config = dict(
    hidden_size=192,
    n_experts=80,
    hidden_act='swiglu',
    routed_scale=2.5,
    balance_loss=0.00794,
    balance_bias=False,
    vocab_size=2048,
    norm='rmsnorm',
    optimizer='adamw',
)
Below are experts of layer 7 (counted from 0) of a mixture-of-experts language model. Rows are named router (the router's row for the expert), gate (a neuron's input weights, with its number), up (a neuron's input weights, with its number) and show model dimensions 0-191. Each number is 500 + 50 x the weight over its row's rms, rounded and kept within 0 to 999. Numbers have three digits each.
Before each expert's rows: a language model's description of what the expert responds to. This comes from a sample of Wikipedia text that the model never trained on.

# expert 61
Description: Function words in running prose, mainly pronouns and auxiliary verbs, such as it, he, was, is, had, been.
router:539639537495511463480525488540504625569608528483485495538496566503493590497499468513479459450457625452562507575505491542494478507549515540560526502589511463597426652398507524416528495563461449511484486470514556417516508404492517412582486469575526505460493497469489481442436460517475444495492401483485512485525520397515561429482473504551460490487487476532466509498527576568472477479531503469484508529516607442462522499519622548471457531436512548527542568458504469447505550457437412419545457485546504463453539551547537534418570526476471615416415431546424400470526527513496433526
gate0:541426375518489492424514467526507526553471576495507478517497595578458455488529471396507496559604505573524494501564499511565415548465590515485523548564476449542588391500496459527502593437501604548427531437503498553442520507483514435466470512462460411424501444507490482468448467503454535469538516568469428505479611494424482474593450487486487487502477513512436465489492489466575532530441559425491444514532407471551431515541481450498548482495491522448513536502432386494408497593554511440486498455569434478569454483437556525562483607489555537510563458586481431433518494479380439602
up0:467502560480550485331374570404518595433578407409496511513592502533503504520482480506453445555442546451554623477474438377550495405476547520501487465490415509481491410538502469472432437626474506496470478520531505497529598566437464507426507557442428517471473530571541565486528491598497443493520467458567484404540462431476411534423466519464499470510536570463559491493553530473451438508503488614515475519490459470501581510486530497426560538476531551502426447513516442490450476490505553501517482507443481541597551535500451456456490534504501563470520594539569518457528457484572478458
gate1:526441554540459513584473402459502513509594507522387483564561493527485516459529451555433454444458520462467516503514530535504494500485585511507517570474453493567507511499529544453398569474395463521398490483582499462450585487496460553571474521426538452546472447466570551609518549505478413482566533532516452459430426562489507597452459506556480495512544524436479399498464519432483484421520496543495476586530469594456473476582448549495488586495520540453529504376537549544440646560463497622473499445539477537528449532516406485483487477634421474467460491542487487484449557500488414540
up1:546563484515473440570502478524448477566537521539461522431542593498530526480497488531419540513539524448451455483428503532511617502502562547454533587495467569471526549515515557411544472524468512535331539481481521450478485569533499488547442484569516526463503548487518532455450503436553469466436522595515513445366504416596535481496497564494488508525514471434521456476462537508490447427487521470496422559605489500427469546517490549456546583529574502439497601440518494448460528443396497516451509515463299450503427545492471573510497520599506586443491352460497512432481468493542503474
gate2:507519488517533545442527509489448503508437581494516508382529548507362487449522498373525574558576527506445567501485437593601457429489516525460448387397441605546546514559478430418529438488484492550483469445493443487496513521462501474524532462504507583558553626504497526470482514599582462518522456502563433499573469484481443597502422487459544561452462461535533490522530461483525490560427480478569492450561477519444559462514473498582526491431444449517492481481495479420501418460636484505555499505396496508453509458531416496611445530472445513519510517587499466536423491478482391520
up2:521527499451498452459497452539472568538443431419513518569590497557447482436497497462457517466514543561414466486579501543431549527599428520507442510543415327572493413469538465512510484467522476432529496365466517579503475481472525459499541445549436481441427532433480477427480497503496474537547478624450512535513488516507509478459534466385505556561511577564445475565594536485561446492505526533495427474400517538463497491599514418554463509483472600511578590494524472438545513583565517534577589531476539470506550590422572446484549535521468552495544460589506458469499496538570501511
gate3:502400568453489539462450479610433430483598490510489528428500416435505458396408452504459486501633555514642525479475548548502502464527484479499434569458465566518544588581468463425438539500491550546591468566541406558505597511561552546507476493473470542536457499507465544504506526534533453554618461538538551445431477490494472598470469582515530591507534483524520545507649475478496441488438521484526569504468513482475487506479462441485422511478496528534440528459514531434513465606499554517578529396512491546514496538417483506520478456484534480458569509549501516608450538436487462606
up3:483496498447517538527464499464582497601555471436465482547574489487452480620469477508459442421502485546499428458501433486383361535497628513528471447443591479448532489479546495380559433574488493487485490443485503401498496448451551467449591547426513487497548459612554526412491441526407572493437467512520485524557482525440492494439528493528448467526488389448504450420495514484467476505567466566433454497543472488538546540389541506525458582581454506485450439640514553590455530438520536493499409501532548558534536520439500450471456555451470499453500540488499542563444547515512473453
gate4:495499487486517496337492496470544480467552488541561514549597539397510533451539451547459556540402521375450503514525422462450411454525544428567524540459478403573534499522473471491357479484387491520463508514499515552458569502456476539535519484444473524511453530464552520541532487538537436440521435462549488416490494514440481590569456511531451494519487564469590516429457566489553581431439547531579476490433476505416518508527434526561566472472503466594569475436410578538501542536530481493465456421545373519572524474618532429502592478458534478529471513528504472476528531512477457571
up4:518475466452512551546525543466543453501533540583483477448478574565537483553487521449533504572516531538535540470407593468553423450436530547471474554474563546570516444532487490553556486478488553520506558536458559543479497497520467505472506491532436501572488433504586557548556525410458661520422544501526486547506516527450496447456501562420499377442583478542551431474524534432519491504570518493416542442490441507564441561494455438512490415428487548455438505497475550566457440458430558527520600585465443487444501454420525607527462518513348570472525504526446481417402485614496550502
gate5:600454498571489534469522498495454593423598531530507532468460480576522453448540511445485402533519590580558505537393436508551446448563527566561520438464486599424490493448442481477534508590475483464519559490413506614508478506396521531482534453516615507549563567662414521391502644554510530528497470493513512510510532503530564457452471503519505508446600573491453520466507458455476465545469410484534518449565509496538530483504572446561473445516464555512427460548490510467612516499545508581499511501417537489524504557527563457480494550468571499512564451450536507471493475425535436453
up5:564405572526552444427530510537490532530559488488430553465575463635423504429509512515403374515441551534480471530491483527532465516558510542421512520471452495490456613487460435467500489497516470488489467478439557525531439456461588502618448428467513516454549518556457516500501549556627390543509422519496578569506517539442563496449435480536499446439496575516482497491489500481429455572464546521421594515555451505628590425632499488440476540451609564508488537509542519497521518367435486459445491495493527543492492507492487443497518533480577524487491420531484499475536580481457491557
gate6:522493661489520507554483431495542505562508510482622489490582464560461499392488521525508589509557451473446552490456535462430599562542563476451516492445460497464459487440431519409555550503563503525489496534607391555463405514494524558553407426503612494480611477433593478390558493498523494579430502559528461483537457513578526582436508575537538556458517527551508504523460505496562403564451538504446534526455455453533566539574559458479592511491514504509558536482539414489489531478447466515526435568477536479448442545403457547482501467482573542451499513557504553481486509424506540518
up6:523452439433453433509490514562480370467493468480512448500454537527584442534464508543561514524511503453495372543601603578578495448500359442545594486512551492550508481465512542553485559426561524517545470484506593466509474438461606437465559492536535440547446511451501461496463547494466474447548519480484488504466482478503472537442551455464405459515497459532458519533463448519480622510466588504530499614439497513494436545550412535612479456568563435559504505571430547570424483504503538444483441491534517446603522521430494576530504392480493451534587485461549479533469559539546513585
gate7:508568528427507475531473544492451507512548402468491461520530423524539433535493516457491519485460495474455448601557450572594487500460541471515519541464584515452551570415509564539549523460522516510539496553535602464489501538518580560542535509524622438528547567456536606458508522593495512512442537549509516479545474428425553581468443533531447425537508589453572489570554547414433518461448548508569547479461551579483490473470513489492464552569475472544485530490438598473521557480497475523509460447564476405495426571486473531480575600351521463531441415431575490421424453446444449427
up7:491490514581555522570453506422476511499461415449571486582552517500553467553458526534419499510447558495410482506522441515426574519480479467516527642559467558413419541479465455481506529548539554481526569547498417410571528505501478445603570436499538490500488456461485465540541474449557490459475570527451486596463486555538533433500464586479584492516511513415509456446423428531544553515580508464459542523540434365453485554443546514590577478533492447402525515440642528363547552439441507512456523517558504494495495491558428555537435516506520547512534486484431494550543550503475517427
gate8:481449465625433433612519461479502516400530510507556461472530480572381482490500505533549533561514396477624485469465474472528529540613453513525381556519556526484447461592481455530423589453484499525441542519552479566514499370494506524515492533420459460516492573548527465505558533555474410479463543434517420461546523541489574474385501413459467473484570492464592465579361531460559436487486540555503484517517531440438483640496409484517504501594576481507511485481524575474460555438559489466504500538534515529513429460520524402478516533490503494471525529467491522457538509524500446458
up8:497493613511491500399499427482454479508513443487586527613528433507453519518524469445493512469458447454487465480566504473402551492532459551501563508532460497448481562538518546479528577478480572564382482507463446406469555497404536449528478512511481532425613398580531453488502424552550444423527528527508527476370520552510567531432541538559530604511541474479501462507571439556519495533392441455348505499460481490491532545509637472590526513454477427464485504528537500490564472445471457512485443492427426559493467535492473495546479537600577572557492484543470453530495503434519594450
gate9:532455542455551463485544446532581489468471501518424464407538507450473543458552469535444547594511538446530523442523570523478533523489612514610499475515550488547511522544496625419494434549474473594455492578503419491509477500539483476545479524462466473504429572465453496500573489422459465443528501621569523587459469472502536499532469478532535489577414506419482512404437575469621406436491493487510374539446466530449512405511482435433469499436472513563508578486481516461562453529392456599560510605522469501507571548574435467476535569531492528517507484577491562513582470432487467528
up9:505556506447537512565534466577535532507446556545530510524526566483433510478479540458494560626575574500627569501382496499456441505478411511520496547516511482474520531416477463490470421510462506478462482423430463556519429582406507444372494472527491456466523586433467515486476451452394480534498570475552508538423538508525606505491550560482517576466496517488463475415483485388528533520543474479592379424577541471412502503491574458519549476444471554607537416562482472455549492540413448464484514565561539537523524511527610417538481444494433531503444467498522487499457470549588511483
gate10:555534414541493453518495457486530453506540499509534471490592621516441558494571485521463556522563493527488563519511498547558509535517599496388409449450483511461434481609537490530458524467532584512456475411597422512450462451572593522501518537526441536489501475511449522489515484484503445516478538460510476531436472543556449452460560503505555518528496392568477544639467519481583514521541542445475487435514437500485456536476424543498542560487413506449531447463495470474438515528692528425615520467500486530469538524506443425557471568509489530525524562534411498577652521536589521452
up10:507535519463577457474492508554512472585555556453458475611510546541555546430538475516443500494475542540505492460549477461507459533432548522526545479525567532424503524564406440421566528503408517558459416408435460463455570503516471558507478506415456543483473482599493521483517524634538471527454525437537532504499523559403489437544541497532484455543473492583437428445445628529477602498560460562446518514491371517560569540556468579456550549508628581489453556446424433533512516497475479559531513486443534487460527493469515591527507544581521604488571549462414451545556536514482454494

# expert 51
Description: Last word of infobox field labels before a colon (Burial place, Area served, Spouse), closing parentheses, and heading words like reception.
router:572462495520539519435581501504520484483541473504489453547531504488391555535556474498487425450396440533491493489506363449454565477528486508488427541478564530454544542508557569464509501499563564573495488476527454502535440463480528519560548496543541485457407432566473470513572441589435409581567502472501536469352368602473560448441476480422490465541504495441576468509641487473476524511533546499488447429465555460464527489530541475450540405512429488500505434601525496537456520471510414505582401472494441446447473565542532507451476537546504503478574603533542499546433460545595482495
gate1:550544639499404562393485463435551577436595440448414412551523480446406463514483476471473529539558521511614515481470410511436602523506538529490510497554530495512511504527458460421469493552464512547561461565532440488455536527447552527575499514526445421542432478492496531515566506447519568470509497415537498499553464503513486486519435581423437408579497487431482572477589455439527525493556541509505457495476383445442464492381453445465524455567494436516480514477450543490493566520544455546523475526579461536459578585608536428557565495543419480560547521471470485464513531414539531527
up1:533414514519564595429472559603546524497498428590486465437466513426441378560495530540491580508430537531469610498413492507430500502475443481445599531534551530449590483492526506529556512480563419464540495608585547598559438548527464440491543547526431543478450476498545509518513531492508545489583468519462479618501575505478463486550524573531560503618505524487611479469493462404580418472447466493448495457492503574468498476396555514485527521507534543451527473592528497516473577561506486464558433428520468448439512502495481561474509453563596542495544516587553564498575468503542467498
gate2:551512526461486608522559563517491498512487389513407454523581455535475447455419423495478452511408488496500454435492526460490500471453451507418537409405424529546433509445468626532500466589502564585442462530535603459477545452518543576512435522483501523460510480524489476504514537518539475466508502541502469420442533506521513523416396587564478482502498421452518559501510440469410458437542577488467477578584517398481413652379473501474461449553458535504574402457485614520514554482498516494525466520494474503502524523471402440527450539526440527446463479546455569502492524518547576511
up2:488529528480420503518530480563583518449565432437432486540499454477492627455450466539534491487442489520512468584507455491482514487520469540558550438559519504470515528502467561488478523583524542493406473506421502476485503452469544535517525484529519411475422477473521522496508502516398470536523461478490496513510477514515490501470558515498344487522409393442471399436424506520453496454494525455529464511518530455467433575509545617489441485554475426423604487453540524614447583489479481551612355523474474573566412572539414516465485428536399528410482614509449454479533572543581474523
gate3:531530477533477525419480559362474476567599457400411508533512580542475511531562374545529510456518534484440506502548425552505532504633503564512401501518454560497447475481602449543532637502456462547504475627516483482402454466473525494540499556467516535542479441514517520523614470438526508523537516466520496519425436531584474478456531515502527527498517489492513483476566513500584486569388452430529573465511467544493454559483502603482485530430446513406499538460557456461527647516549519537574449457524488533486426373559417576480501441515482516498478483510498546527485511462553459487
up3:509528466591440456560537557488568523433497430500435526542465559470543467555593501519491454578422511468468463553580475444477596599525513539590424397503487463430548454503508468472544504516465467538550509487404527389542506448477573522499489453542545497417508459613619458586502462481472460544543520498510550455508431522473557526482545389545503450519506521485459473506510466494557507556552421469455541541550461491550605555491470475470570506581547541549456554531633488524537440465420422463520457598462616455559477521514433536550499522508553486588529526469599490539453483492554571495
gate4:512451492538480483552549516440476496485511459428491557456510474567488647535586424510475518425592481442646462523483516449454483435565595555470420487469387553580442418490517520467487496537512484498559388495541536507446562527518560462473457556477502517585481430511482481504623463564504502456604549493509526490383483499503553540561433585542528619542541418538502485553494459455582518500558490507500513486455474393450468585508562622537461440534446561501590491504513483439533505472505491500574489475495457462518444499476364577582472518550480486512477498510490527423510508505521459507
up4:412571439470459438553446454427437450596404497414554437484515546422572490471499519494499470578478573531530464491597499576497511526433393535594423474511464525489488519486386491410448492544487513467440524540505551484531498470406522508512541476513623513502502547460481573479468517478465508505429549467552511518556488415488451439495559518440494479478494490555538519408482561561474531489573509536526483597511479605542588537566440485479453523427522524529472594494504559457491498432454531505431644580575575519375472440494592510459469478542466483582429463567487492529516516531538500559
gate5:556440513528488617466504454521492399541458492478488455419522424582437548495455456495508501477492445452446534468519499470535515472510495451448494440473474569406577482450544607499510478452545580477440488534499467510504559479351527529547564506498467407390502425472600548516515477565387447549545441427536459504510548457477468470479541492510599526415492442462480462607502459508472550500491471519404549488502464559401553497454597433450538448456527448599498408439537527461536514583603514545558468554473520505516474602508503545486529498538454553444459609525570529488467426466517538487
up5:512519396481644525491528406507620566571449457494518517576559491562536599528450480447469505492454493494504446502521556434456407445443567495548543581431528516441499586530502421521552409483435502474570614518501444447496467500523457499537546550468433398573442489606453511513494452430500468494531576516520525480489492544478540465491601497569536545536468429526527488499540485492509522486547511466417496434516594449488487479494460451488553450601457500477554454535597502493512467424469545473476431599475524538494533535482440472392429434492523539543415496594420498574494592515516537450
gate6:526536431609565567578496465553519627539522444553552414534553525513429578537469465517506529499478479502448508422580498504537449599598448528451440518420502556478494498480490525574517437506443574545583442496508472465485544479462472491522411465468539444519432413410435500436507424590482466363513461526436405529426498456482364462462542510549508456559539503523414466485534487519511497518465549535500458517526487406485478554455513550508473543580468493523484496503550606456496493430587523451509488528444477560486414538530532473547416567476607484495482517402408521487537462523579491474
up6:500514412617593495567458501464507506456437571542527373457434552505416491545545484564435470531421476449456560479493472500551533498556545383403440545425542532463466472532544464494536487520529504485478498551576513507459494558511462596555579562425538439495509518550444491473510494502447521352455534485543446445516481471570466457554452522456465515589529589560600532537497562435500449471536454559556450456521584471478590505498516475456592553499501562405504381463500558502426603556503508538433443455493468463461434514521526462485530502515554508516463557440517599514543469491427497442
gate7:494497477562407454440427572466508420445571515447483545562436470525522516498516469457519519534566460509564571496490544523437538517568549511453354501481466531552473506511431627528514545578496415474557510453499514530524527559431503420493480567583428517518458497504571450516606544512498490439501542528592605501441514510533501540573515463471474581429408522470489487609465524505540494511461482424467438596456536472509478595467383547487453463556589487423467608512459609569545516462514490472517481545483432441509422424580479555489553532479408541582478495518506443488504478569506550497
up7:509500472575595494586532492561493493521468477522534436384572484460530482490497558447482535511489491531472425480496501505624523527396488473470528552533539496497465499591484365454557482441473502531454387633489462523484497498554528500449450481466457472460488465528426552486459470461506524443470435487474433461555570419369514535500455545534608472479572501564497451450512581500405490447506403559517475478593513510490520431546553518500559606400386435493572477500556441467458485453548518462405539483555512549509532513468588442490444480541603475505476494455555550530568404491463489506
gate8:461455424549562501559551566352574548463490550470495471454529578546428533518550452447559530596513605564463478427550446502558493618606507583436518547539519590492537412486486482509535547536434467494470607564550545470507516479515443556463516508493531560524494550522457477502495564434466573509502514453472437497436476526552523468597555474529541510513461507574486525487520429546573495600581468514473493462546550521561561452524534421489427597475408465464442461465594477503577510502474545593456412459532575482507470440460552548463440439480486472511433507421561555499561468488522445544
up8:509470481537454492438465455663415556490518510469499492467476488522567516496466503481422503407504382499502539446480512457481460403508477451470472532463540543535533572542495506476504464410486585472588523369502455528491501493494421485584502517512510440541486461410499473585512501529487457534523616568561377547528556467480512453469435544550388563534535464448488515512594575510465509478459548438551534486484449445504422532449466506454497411483490529532477545609409489489507543552551473450447554488552424498562533600527455520530686485489460471490569499498457415429472454480488484542
gate9:526445531540438501506532507398488419493534489472354472564425532478422510476545411509524663450578451483500442526498497492497501491455538533503453391539420519460522452522355561459517458546518548489501489435430539510500548412464552483449484483475493436510504488476475480514549536560430465526514533468559497505386548531543476487439487470471556544476537558437498510505582493501539592527523506454528542568417491529467460584408561487547452495545451524451497489453469555520476540479543552601585496543442507432541395532506404485640471559579446544510466549541482561420515458410514534537
up9:436459489647419471511509497498473443521595593480437462569531584546566532484465475547471464477465489584486512469556486530491506487552430472560482429564481582588508414511438576530456466509490500535469464528489512482526562499468598480549470385500540451428486494440436466568504507358469512563508389572473501435430505556505467515449539438475399466516515441486421463469429551529436513527616484475494500518507503515524470558405509510488536565513500479525502420499567424553458513521481542570490503548423457519607537579438536543536537559460501455432519480538476538409503629519491546414
gate10:586489508483473491543473477450435475540620529488473414444542458569341478566578394484576542448588472463494465460506505512393505546510535497456469539501528456415518599454541404514592538465389455543433532422511465489396515523519478427493582537577503479490494419511531628472540497488519552505482421473543520521531545592487475483448535629506442468580587484487541586529532514482518520452460534580439549489448474526546485478503495551454546544515484523514490493587416501429516525542453499512564505452489493496507450506453477541628588531573507533492559537488546526508452546470564459495
up10:479512499470491473435496564465510489503502513466428541544518523440579514399387518430408431454506538550468482590538423525526433589563481505462457464457447479541468456461438570427455584535607531450570482474550537501517531509481556434543396434434446511490482574480451475464459475424518531468465523544531499520507473496575467547472399500528531570479344440490512561449507365574418516581508417412530530512424514438418523479422489498503462540481399476525513548385520527502481549560576535567438466491517548511551458525504522519454477567476397419489427527510548493457483513514503475516
gate11:571463502492513546476496497447417505531551514512521319477561569528449588573505373519441609421495536491447477460523455518539438551481508513469444496429344576456508459497556481428533509406434571493508496537551512579426581352437508506466491566535491492552481435480391472474517468440400495487486521428509459523464540463550483456543524518552539470476534488489479548482508510500455444489451493514466479466519459455533510510436540420535462489505469460496518468482563533373454495485482596546505410488486479518466457620487488500473398539522540485461487523572531576533532509416614524522
up11:508474572554485477496507406510499459510482455525418482485506514498454503506524482572564517494466543451456511542405436436552492538499544388445503598537451448496472550506593455419534608443503570543564429496462474469422501497545557432563531524520539462460479429497529512522511501506443477500491479514559591473469517550472499477495544420541379600542504390495549501516611540548484424463471482614500450610503446519439499496562462446477438469523546402506480547545546527444416499415538478458595519566610493531531506538458471510472452538642536478463507602500568583585508542443484532527

# expert 41
Description: Word endings es, r, is completing names and Votes in election tables, plus nouns like member, County, Party, President, and of.
router:421484501431563486585579489479587375534468539518512554427492576482550484448534486519546489456504449439495515514507429465539447554448493450609586458457579485470486547504486587506479387411417519577486524458529414544569494442471498511566513468422599533454442545465530484451501484441503451589565438483472529597464405516485547462462576562515440403445556517430543440507520559501485567510511468431463524424545571412460554454447436467384503391455466524484424514509521502462529592491466538477583552506502551490399515516458501497504506444535447513562544486500424518560483511528506499524
gate0:598555484501491495512495503470491492609428490402475527461545440552414502466598439459555524609550466545405499521455472512546398489517569500459438533504505574523493566451415467511510509518433522461473467466445500479445462509514458540463461637514466688475485575556485525475512445498469522520534514549563508460460500425541435498551547469476569489480454434620467541536420484479492462490449449460466506488431496432410417475562481549448539492398448465483516592412478488455485528489491562353498503495520486499489481414477589493510527476498553490554564521518418456532581536474490405522
up0:507513502541470518499535520461531645498532531466519461560495545464488538491522480518563504583522529446508435489509537499451493523432464499481480467559524575466434521551531480588518439530493519516439488500449449521475498538406362521498528582496460485521540532482508436565509427510437457546487545550505462405598374475540520462454526567451509570503487483403459431547396447495484546368521455532542532479477534596546453522475499440438476497565546558541536645447573563421484556412576452492535526470480482445432428546533537502606347543531461491421535466581525486478452502501431527509
gate1:502520456439520552516480535522522428457508497423521458442492507599469569477577417424508554458520556591478487530451575507543504519552511461476443475555377499536584517422500579516539536464550558497427420445464518493416529607462451473556492543411495425511517468515459468461560532416506584471462472414516575528433487426561460427563520451524545542484484419518487530511427541505485435573451422515516531565391533511527486582477459541486520514421512532507452503555525491350428510438539492493545426492470570534542541438537417575472544470499498549488422509523540576551447558408535421442
up1:452450534386500447467518523436609485411405469429473562513495527509456461549523501439548501544526489504509427482480532595536487478505536491460546539503522476472549487600478531633565459534453461563446496490557492376537409585590505545515443501508506591483548486524468473456520512517476511550530547556474556517532491487516563507498516396449438506501574461526640560539554509601482426533430564548535515514439523505504555456537487497377538514496514491586460582560462391431430417435470475492438503534477483475525535461511405482427534472455509456487511410529527598481409460507471413529
gate2:520533373515489593488465440534514476550464485435467505405527500565489551491552428461447529406532462492435471542558441596499594447498471461485522486437458570425534545492446545472525445433454510459518468545417528472451436583481436426521558534445438433498541497487577533472501600513585544492371519443631416519549533470514512399593573559480581616479525475517474519452522517439535439514514481437552537487433536472500505539461488513506407540449399444499471483621499505456473498451507533510467439465516468601560439482431551529452521469507591483509487550547484526515500467525480578499
up2:549466497515521523530545465474549487462517488445566449586457501551541482511529516496481443494453415603492486527465504528499371449504491583462437518633539538503525450591601463501524522530502438499473534489460513499589544404534520482436494540523563503535463451462459482491437471501505562474452489556429520559489618521590463528514482467412508466423553550498387496491431584522551422495512483500420405561540441439554433472571519529575488581516547478472535556467618390483536471513417454596500513431404518511610487513440506544486536473492462490469468492531508434433581578454555483414
gate3:496474447527502607463551510465517531459633520515539469425490455390463528502572449500509518532550592481461451423492554557540541526414508614548520480525468512521610476511431499472449455566469523437461534496504589450503597480536465466394542578473511464490629493479454489473465503552568533494560495427571541524538506506503471436505563551466501485519412568434519441509561440523523439447581492446549514538488585522496458472411563531525377480513455568504436477535472470469432573478419535508538414550414590518482407456620540528522457529551443523447475517493453491411545524527484494533
up3:462457478545459463512451476598578516546527509577453448461448578540515532471554479505465515484413491537507519497478462481529498515499419520428489446401499618500439581484534503456446519551622616500427406489520477501468454490430592416551531547524500550480494445542510560551498587476442498532455539571503544440527472505516556512545473457511525515526459460459604546490486563597523561521444444428463468486453482561510592586574508419560481495520425527563453467467570519444492506432572529540501541581452534516560593494413426496590423461412552502512522520435504534602482431511505509385
gate4:547624531427501488561546468449519531615533475522480486439509498510483542489489442519404473470535507478543488488500483483522445492458418508498464608503465537588611496432493528448442465515472497434514573582448535517522492465513537456592544604548579508545507450453490450465498545472555565456492542477575516568435430515584502354568512567468527521486582531531512573544492558487502531482486458426533478463463563455571576563481461528435440554500492520558531572382458495534566564471607471451511479438511537574486417448528502529578422470617469475517429491530525417451545509511567478600
up4:499464427493492509414483489625551510524494548506515463478478426520521554486547489445539530497458500562471433455436571509485422553548548454489527472503532483412448456488538444533544472506532497507518405535559523576482469520484444589457480468359412485529527526563590518447439372562458521561462554544453530433496658397522498497493496417387543537453465496457520447488390431522562408522420541480467524598537493503468436466502476557501517565456528473475503486629510529464395520523455471545526471463540422508510483551463535496439562501502430511448509495535491583537553521474394515423
gate5:498507489455432511435605542399492446462619487401516489484488457547424516585438430477541496475477469419516517487479485409452462418483387518523480446512430513527455564538510502492497443497549563441578533479469484442470572511577557504587551571509508452474498438464567474566560643508489467503515495505578566493470500543469471418518534582547503483495408397413434524560498559523463507482572487498436447506481522431425491490448476461558471518573582489396512476484484550392556462497445531524558484588451506585564531483527451529593401519526538430449482520489473556504477572451527502448
up5:482460515492497522491560521428620540489581589527520545507515483475500489549490539552587498458611485406550606487537611466493523495366507561493507537527489464452473474548499500542483504576476528463520557461480569495537555477598484496493506540566511421550536521468464566589515524568541460495486481480528497437529511579581543511601484511527463503634507496492492474442535405457448485441516527535434524492554558405443522409486493468515415475576500570438528557486571432483529434421484525508513605557450523565557525478475443587468381498472438474490440613507526457526517386433553470522
gate6:527457499490411488535485476522515440508583555491442522575476486491466453518533463480474552552526473402444422473528487402417525580510530552457435523451545550586446431534483479509511548531648461474506527464500496540441535438542499510517455464549560475533517443558476496468511538424493496404489494520460612475531368556484420510525400437512508488461392461380456593489544516532555525478508555516461550529482474490522490498460508529525442505448456564504482568477564559441552526580524563505604560455569462504400510534594394535522538508459465560556490555552471422577490523395466391493
up6:471466471546425453442592520532467449392479408401577486438526516509470552515472524442533430523465493486492517550492477542559571476550544452521507511507436426484560495584434446587517396444519450524422493521517457493585563535443503473510532501553505521423463501502421575535497471452526493546498492508546450613570534532428572478523526544489550556453560507521420484466485518553499430595596445504666430605423541553497532498533500551455492488434516505581565557518516417517510503551463494520488509454493439423500465472530599462534511554527494561441516522572450493451506453644467583541
gate7:528488553563511483531471429513415392514560544504533540514488486488460563500472463533551448568498430531508516462462402517479534524494490568544516501467419543523430540434536448448417567399445475484486434429519503493464464498576496477574465530494519536444508534419458546489518592399523611508432423516502470553507648481461485554434411546508452530450434523410455529462505560497512417520608444487538483570496542476421419409559462474525573469495493452457541473527538570501497578560491547425495506560579466476423390508612487555519568469493505497515437564474569470577480492419547538491
up7:525409436519563441530436395560519463508489559580476558514510544545514532426534483407496448516552385523492506522559409486499491526505545539449419574406550518439434561535631461535511480485499437460437435541502539514466490538460478565475564514496491516597455566482391491516522511515491550510446488546430515444488602463570468589533502402434540523443572559491543510442458477496426495538519569462406496548507489475541450491505437503456475607500418535537480465497520552577424450478608522502569573463496466556514538488358520522486547486500561567525416489484441557446490463483540585470
gate8:474437547488474523494481509516631531533511520458463458444451484520394524496541463509484553439505470458424384467440481483547420586562563510496393542522506503551533479548498506558590460519444543412487518563493433448525585437493541513545467524408523498556553417462535429515520554515521430527475536447473465461557491594454418448545561419538605553469571440464530544522546496613508470475453394510455516504500446511561485502536400603453488526511461409492494540534439451482471500467479523552421460592494553555569523448454546383504458559592481551512512572493482523465508542426484403485
up8:517480503521531436534424543531512508510598555494531541552512532574500522534463489510565470458556502479521548621594489515442459488363584501469458623417468515507516584518565496442460441513427469500524542400399540569472545542499530441528491498491545540498426499459458541559456487455511556518493441523508578543546490598501479469572524544436494519536452473518405559458511405497467568483523485341519586466487497504549494489544417463509498512546495472516461495386495609503573486548523586464596564466453448488452459455517509486534519538472620585495405522526517438560611493489535461507
gate9:433580486527425569521492459437627435425510497485499504381450557479535511534573466436536497500524542434536503469493449442477492486555526532485463392516544545512492384485495601482427525514495480510502586518481484446476532360462534532459527461507535520553606542549491551560575531416406490480391503549499550426494514492483512486514440562415646506432573507563526495537482513425531520556564362541435542421499510470565528520496516505498472457440486488519455465617511449486599515403450483550578502445529597463553469451469515525440548481485468486449499550525544536555531521499484497462
up9:500426535486456494580460592439484512531468462454498497472516426567513540477438478543467559559392533517505393484522571568546438483472475444410500470389496556539539610548543511533508446527561529572481425528495455603450478577423500468427437534518412487522453500403544465505527522521539576480518512481449526443525554410464473482440493492499534518408521422477455481443435442508531495412587431457558507484452526550480529559456451485436551452449533548485442432411534623542542422496528480559461500483482443388491462416586495458486427575489530519461465536394468504433467507501440543476
gate10:445508613485513480431477499441510582507496406431536505519498521569391617537467474457558560510475526594453450515407443480459545498499464530462468438482469563535503471535544503467559460483521570495480450489452499491473452527545529533476554530505445637414533417345438478550551535554483440483598518519561503532454488542466455421449522493425513557491504514520503448626582498582529450502459423421531483476440441581448404537523528526532533471479604528494514439512494521457459476461463533507574406567420471552529499450534443470467499532483459446550433527451454495462604498456553568440
up10:502452521579525465490496470513561458445462448436553554515487436515463471582378491509443436515493475552519541470504429497445507433491522498640477463442501519429471541471589505493536440452491440505438506472486470526550472549455491459571537413509537515442509515445390471427508569449490557569507421511513404609439518532490489449506548642555516402410549507576467504500511511513393492532569527478543552501520559533414478431480507498519515450445519520600604559528547441562542499496506486505525513490460499529484527485453590577482596547527581436593375520533478465382503551550495515530